config.toml
normalize_top_k = false
init_std_router = 0.0153
lr_router = 0.000413
norm_eps = 1e-05
steps = 8263
Below are experts of layer 11 (counted from 0) of a mixture-of-experts language model. Rows are named router (the router's row for the expert), up (a neuron's input weights, with its number), down (a neuron's output weights, with its number) and show model dimensions 0-159. Each number is 128 + 24 x the weight over its row's rms, rounded and kept within 0 to 255. Numbers have three digits each.
Before each expert's rows: a language model's description of what the expert responds to; "gets" lists some tokens that make up at least twice as much of what it gets as of all text. This comes from a sample of Wikipedia text that the model never trained on. Tokens count by the router's weight.

# expert 37
It responds to: Predicate adjectives, participles
gets: "ed", " |", " that", "ated", " than", " as"
router:123133134124115132144084167156108078112127109147111142133115127118103088104164165137137128099171102066117111190121155150146111107100151143143130107084143142126130112163080178096152130148147131074070076101144143121162105114075110079130115131135109097179100152066105114131142100123105138114123104134134115122115115141121119128161144094124144123141133142116110174134126104121131123153128122143103145108155141097148121142131138137157113086135136164114123153147131118124095139105139128
up1:116127162120111144119140132114127132141123140154121143116136104118137151097136126115138133149139150090179146141115125157095134105130096133186123164107156162104096099117137100130138090114143118141115113191091103121153148119161107123163134118130125120130132165153101130125097147148158143125137116152122100119133093172114134069152120138171116129123194146122099174101121144146122094157150108175110183121093106163172119129121143159164120096097113129173116137153123174123078113160137122
down1:145110103141126107126087143132124127136156118120138122114128128062130147132150158105166138132146111089173108119075162125154177148107111162145132134122109112123180116140173107080129143138142146144100130179180121145159158103113134102151166160129143115141120156129120091135125109152137135166137098107078125119154126158140129143142158154135120121095179146152121145072124116153116104142147105149138166097147157106109092155119120108155110131128132087112168133102103150101142109122176151
up2:097110127084106134127146128130148122148152093108111121112130125147164135132168102161144125118135159161115143106100117180124079090087157112106110147134157166173073157122114163117112179132093133094099128138118173092139160091115116135139121111116143147142135135109132129125117130115155105112130126143059141125164144119125172191148129104144153117135149155104130166143151144118100096158104136118113146121118124121088115113119114178120103121137139122129161153110101095147162161112150080
down2:112138149107098103177130093135135130096074142129133088102105097139146112168124123142143117192098141105126155114108126162092118112112162118165106133140145122143107102150115120102148101117127079151135137146112097116116110148143160118112104141119157100129172123091116142093162136098164093124135115136166145111133201112170120131140166098110174113148114129164158162153127112099138143155150115140170131120120159150116139140092153142124115104146160092115152083126119146124162151136137092
up3:100102109139130115163150107087111155147153156138145153121146163131133129119159113101136114113159162120154139131159146107123126108174100144131167091136104142117133169124143161142118103161101165133079123104142150116149087129088116115142113123132123127132055134107121153114133095188139116129134101142115137156102134124114158121135136098160127138108086135175170105155121157101168141148095102095099133106165128144108122131141200164076150136115120102150096108152099141130132127114152144
down3:179120130184160118161111129121149153138144148166148130129125104146148176156133149137162122145111137159127123107144147141134123117129124176156155118093141132120133135092144153092121152133109071072107148167140164154119116152150111108111108145086142138120084108139127096106131124134167133146149109161155088118150101107115135095110111150133121148122132125152114095157145094127140148194089148110132118157166100130095087112169124134113178139113126131124162120157153092088106155121103106
up4:102171175134136080112130128127117081147091082135133121097149132136145168167152126155099146095150108139097122105110140110132164172108155105089101109122141115082114149103110156097088113163161144080137134140120162135113138158109111146084123187134103118122142126111110122128134141137138136117149132146137121159136128067112125165121135133110118163119147088132114148152149175173115088139154148127123162116119166125110132121162145097122116138110091165165139143117140105122092109079125122
down4:132140097157174158173114161137158137142155113117138167130101090169129105131128126127126160124114145164113136079145095124170142158139111173084107124136124100099134152144132129139106131124091077108160157159109104148150123102141099130124158110145137102089153110129120157124152122131124145155119165119109155146150132104119090090128100100163148141110121108132143145170148141078149100091124128113163132153142168097170138133102120124074135147095143144149070131094137109128160150142110152
up5:132155120080149114171138171129110126156141115111123119157144158112111142119135131136146117118149171127143114129104133111108158106104097152135123146101132148074124124150093117131151164140130116144142129126090079116132115126116176150147097118104123121155096150154143098138125102099105109088151170124103142166124147164152143127148158142141120092144165082070162127080097104137154129130140146157131115175162130144101097132130157122114118163126091114120177102167110147098103176119178111
down5:136109103150083162068100079151135151125108133087130121106064114161130116151137111127134157132137144166112121100140140094121154149098132144140149158155144111103124089124096112119093097173170158145116133126118123122158149139149096156091149064128126110115123106142124121147134114096104096090146137112085066170107124100075142129108127146113137108127155108117138122146125129175119099130129147081144151124140147116130144142156166096106092132136132148168109105113122093118130119121111108
up6:159170103110149164137126113139123109159121103128148138101138092113128138157152134126128101108144164134112178149148093147148148117122132146108096062133166108145094085113133098107119096106125157156076100140079117146138108124122092121110153131151125138136115129132102120202132154100145106102138123092117137141125130132126128148192152128127135159121130110112106116116101121134107090170179171135148138162141115137136171076135118133118122129155142106137137093083144135113097132092156173
down6:130121129102122087133100142138112125116155112126098128159112132124103160114175135083105119123144151146116133080113129090151121128154141161167119074112118121132118125127112079132128157141128160117071119149127162172193103133149133113139142130095133106186103100107141085121117156156173153120108177122131146110136150127136139091143154104143118095156147170102076130157128132123121116138110144138131142132121102105114148175085095121103100141170117131112124121134129122139069166107137090
up7:132171134099116105116111129123141149120146132117129112161152163150118166123148136119142121077086148124115138098126165128071120110097130114183149114103162124106106131126071132146158123139122147141125176120127118106122094106123117118098119162130107119141146122103150153178129141100150101123179158161101128113149149122124153151152147148165129111173168123155124102141119117127121153129129117172109118144127136090134100175079081137185081162119108117090127119155124117165093116137101158
down7:154131166148131120115121118135124175108137123134107133119069129131083159142130109180119140096141152138151110097150144120090088111094138124112100141151134119119125173138144155098201120096133163155153145132147146170122086160134110095109117178126096083126096163125100177112121109131080118127115141137164172086122129134120108135111158140130130160126148113117124070112119117085126163100142110129128161136122112138145112137162124138149105119148168148118174090126102113120121137137137164
up8:118139076092113118111141126123156128178118090135163161121145152125101112159121134128127106170128131117133154195170130189095113092137141099136140149164093135115088174140139119105204126122148164125152113139125139148131148106125129170142091113155106111131105123106123128114144097120151126105153136110114120118121134138155110127148143133144100156065121083146122132126155138136146146150163137147157145169169143150107131129162110131134124097133188121139117172123097094144091128126122156
down8:121114089126130169121091160131140118105151116140128167160091127165140126088122110148144134148120125123122080144142088150151093084140156133123111163109100091120094120133159155142120128140118163140145112126137098145168118172126114150147123102139113114129155119142156136145124132180121158092151082122162170115101128104173138172116136094136110093102112139136140127145128110174149137152141093112166140120112127116074093172081102112135103147133137112155115174094141095135120149085103159
up9:118122114138162131116105097078066151137120202163133138146135143132075091119131145152101143139094121114093109172141126140107125139133115105157128099121112158160096141120116107128106146140166087102118157118071149147168112185137140133134117166170100090145157159152121178125137144120145122162178119107148136105119119151115128133125161134078104122147109141124128129094141129128170128084111170106138137087146135131131150123138100139153134151117096116090116146109144115120129111165122124
down9:152134125119143118116153114130173149101107143111115091157146144063135140128126092146145128118114105140126094200170137156128077146130160105147165117103123137131130092142114146105074152163116098119103136153165144153100131114182172095101143149130171117146141108131131119100104127098093138110144128144150150145106116115133142121096160148085116142163101190132097112140120109095151128162164159109130107149137110107105117147152139120114149131074085124117143146152143126132118132101115105
up10:118085101111145137146155163139137110135128117090128135163101093124119101128156105110109106092111186136113120110090123114114109136159133131132137146159083152079106134131130148135119137140133144119147121177095165138101171074166117165101148117117109127109176098149164157126120088150171107128156102100117123137118117106117118167112120127132167125103099125122195138125109152138125104124147120122117097146124123086176153151121112121167184095136114117144146103123162116105169100156136145
down10:083145134138155108143147168160089121145148103120100140120142103107175106133144095119138115092103163158117129145158127127139158103123157143093138121124101126113107124163119133120141182118166165138087150106114104098126135114122106118099105141135104107146119095155114082130151117147126112105116066150093107145163164131124137135095130104126177140131150151074144139170145106125103162127151126117112137131168090101166122127142144091163113089126145126138160166162109121093116172103087118
up11:124165128119142126128125111120154129123130163164123093149125114103156072119144141173149139077138124149095123128121137124130100097134140157162128165141120158108082096110126118197138121162143132124119153086119131119116151101095107146082158124069105131094122100182152108100143088109097120126125130155133109154161155173123139168158162112116142110135136152111152129142136110134137134153109163108129120090138141113120108093119152187136128152118086107131120157100133088117124147160150173
down11:122130113142113108152119148123138159143159147141132112081133103093157138143145132134099129131137153199082135132128122090093124083134168107123105120142150130155077096136090115128149121101179111166117137121132144134143153120108138108134089110101140139165134118118081123114095081112146125174120093124134158150160122145143122121130155089151152106142081099140127131135127201114140099128120122185121178102146114147103183139127126121124119122159077129146144119148162123115159129112143153
up12:092121123110146133089111163155147172167111095093134141117142140118139102132126133154098126175140158095158132133103153148112156117116162088099165128122176130128129107142121159101143185156113125084141172091115134139127147115135113139123142124122126160130113135114116082097115124111095091128134106108123090099129142122090109097126137124064157124103103122102115150132112113129142092134153139127092129159150095147200183107132139146126153156105134111117104164117081112150159125138155151
down12:124145130118151123140144141133130098131139106149115092107106161124145080116155144154117142148090165107110117152132115137101174096135126129086169081137146165111151124162114151117115148129131092121140127117118131126118102113123115104135092147109165145093140165180195111096142142114066104130112119150101142114139114081141104097120129132122117123106122143174119170111122100132122143169131137145122135165110144151151169133107091164121110137109097090150102104119124201105141182141144109
up13:123130154129130066120159120134170112176140140122139169124136126137138105110145157131060131116116114152120077106098128139138145155126082110132145108138157150106139137122117169141128184104133144110153119095116152125141146121094111155145160147186150097188139124052126191138128134142191130109130126123133121110164126111111141124148149152090134133130112118165104104154153100128120142101141137104171137154121139111109134124141150119136119139150130113136079152144113142167170114115145115
down13:114181089169126123096110119142118083101120133124125163142096122151099194103132136142116137128088115116142111110116155131123113148137164156126150124145129120150094113108149138056145074158105131134133130114143148104128125117085132120132155154116098159160110128137136100116176124141128153149107099134105163131121108159083138188134117146149112127110154081119129107137110132149096126130142176138116164128151179136127133127138107145139123132143141165081177108081149159134178097134130123
up14:111150170148141117165057163153122127175152149119087163109141116139144139117155132174144127113128153115134114102104142127117146114088117127169113105087160136106079097134086166117084162126147093099113159134136132135122141094085120139081147172154139144161153129101125134146120118180138106152154124152123128118114153111103162101164109128107152139188084096097132135114113136141100097140115125097113104130117159109136108126141091126138144133123150141099119112140108097115093123140149100
down14:114116189051142111135138154107113136104097133167126151161094135079165077105133110136124090134099114149157113107128154135126134105136127123119111105137123162143135120138128101142162109126114141088084111104131099151157093122131147147140129147155148143139114121134145169163149123110111144121098128084162116117116175122146119149165187128121117065165109142097109147094105101139124140147126101143152182101082154136149130097133124169131129113130122135111094123139123168125126157138155157
up15:146111081108110135163129132158102105126104139133129143178133115121092162112091130172153137132102120113116142127120135117100083116145121153155164111142120148129091153157177100100132149143106159143119160174110165109160149130129148136164130109108092133112134125125118103083074106176121115150156140086113082072112084119092146182095114107135120133103136097146138142149166149136109132114138144149127077131095117135159111103100148097108097137102102152137124157107121124149119146137127154
down15:128139168116145125148112125105126074136097153102091149136083105088142111151180146076146125153127154154141129101111165168106172160157127151124092161134078146164149142127148108165155096115121127102136109118099154121117114107135106107125059111134120144118105118116156146138100184147130192125159152109107093108110134086132131160094105138136126123113119143097122149116139100120120102120117088144098132120101151128116125140098112123157126101103134116119112112160115127173167152115117150
up16:123146123137138122121111127132077138126122146132160133124155099146089141133174106118167147101096065142142135169122118107121143107127126144107154122154056116128141093131107111111140154177164146149099102147154086097165176122159108072115113124125133140147114132098138155148118129133155134096172134106162138165081115135119094118134112149155124126145154146072125110154138134135119122131147109132161162157158098171108120193146116158148107130129146138130109114130099103169109108118140148
down16:114134108137108101153153116131131144142158112139111128095119147076153164133134164112119125125084145113141124103106120134118112126133145119174118108108114138151112110125069134087105104151114125098123104100152140149140180171132130093111140120108108091139124129087163120112184159087141154060126110109147146128164124133179150167155091142144138108138129093143087136142126147117118117113122154105189098162140098103119152127111139134144101139121188151110115145183120117148116106164132112
up17:111176145152128073106088115144143121165090117129094157079143161129138166138142165124124129123120105122082125142146195160136124104149159114134106108140144110155140174156162126125127166092162156116119115090122161138110117156092095126089145116164167143134144085085109129094161135153133147129132137112119108130116128095121119088166144117163105117096160128137135106161161125118119144116123134133174140138089133093147175131123117122089153150114148145143144159152124109123158106127105156
down17:111153150103136128099121138169127140136134140129103104170158100103124101116112143135158187154149120141163154118131137157135127172138153072099148104110129127187155161137135137156097131095091147132123112096124130115095135164103196085142089146150148124136140133156142119131108150114117108151094129101065077158156130143140137126112120088157140079112131092148132117126106129116167144112109113126155140086150122128093150133159140144111122140129097159151162080108151102143128122141116133
up18:093156139091139133169154134147078126133072105147149137119146172160133147143116108114078103146135094083145155133095183151170132112102093089170106130133137139106114115143122125124126166132100123060082106121167148129117138078141097101126114142105108152097112135128146128170140144145144129126155162108136118095129126178121134126182118133137098126113113103127117161132145122110155120161086158154120161125130123148126089148144129118144141120147146129085137139149124146137105178107103122
down18:129109175099111106143138133127155096139087163145124130109112124141128114142085142162089121140110120136157141137141126099142150097122094102148110117141148092116109107132099117190133117070147145094145136105145097140172099155106085162138116168145159164148107119093130099114165116149123137151136073141145136116157138158179155069164129133134160143143124153191119121096141146123149093109131120118194134125107147160149118126127117145164125137110157126152097131126149140130143118150102119
up19:136088141106125089142155138125120147138098096139173129119132138092066166103129064097137157151122143119160119132123144114126122133141152144152142142131117121160119123168142110119117160145140140128165108100120120123092152135147114132131104127114137095135095092165135145091097101110122145108122108150099149159116115117155114129104129137122121124094172104175196130134140125164167165114136132123103156140154089121117128136135146098101189113093120208115095150123141129154168137132084121
down19:110100177110119098134115102109136127116174138123134120117118167060076159108118148112112171144127119113115117144141147132142089123106156112119137125179092146106144137152135152122135114119138122127140148141093124092107120104131157113151071109127093102134117129129152103149148132152115115096117137154134137130084157126133066112142110153113165125093093117124074127134083129100127133147089107096104158117136131115128132175101167109164109074144109135133105123130124081112173141116177103
up20:155111109051099142094119116142148088172115107130182115127126090108122129134105120132135148074080133133110146132181118140119112118138164139127144118116091155120122182123141089105121138129120133088164131132092113079149111120168133164086131169096112167120141109153104147127120131092124117134144109120096105103102133145157127156125103104152142110131099104106137117131124143141107097120134148141137176127168127091145155175122113141109166114143113140119088142056122102114129136121126121
down20:163130108169130148118090113145155120116125108118104104157117106129170146149087119119134168129140140134103088141120094144149118127145132136113133152119138128123158118145143162111141176126158125101168176133144178091138151119099165084123117120126100151140147143162128077127112091163117109125135125139116118125146134133120075130140114146141152090165118133100158090146110133128167100143143143077139083155125084098111091130135126134169118150126159206141139122085125094114134128175104112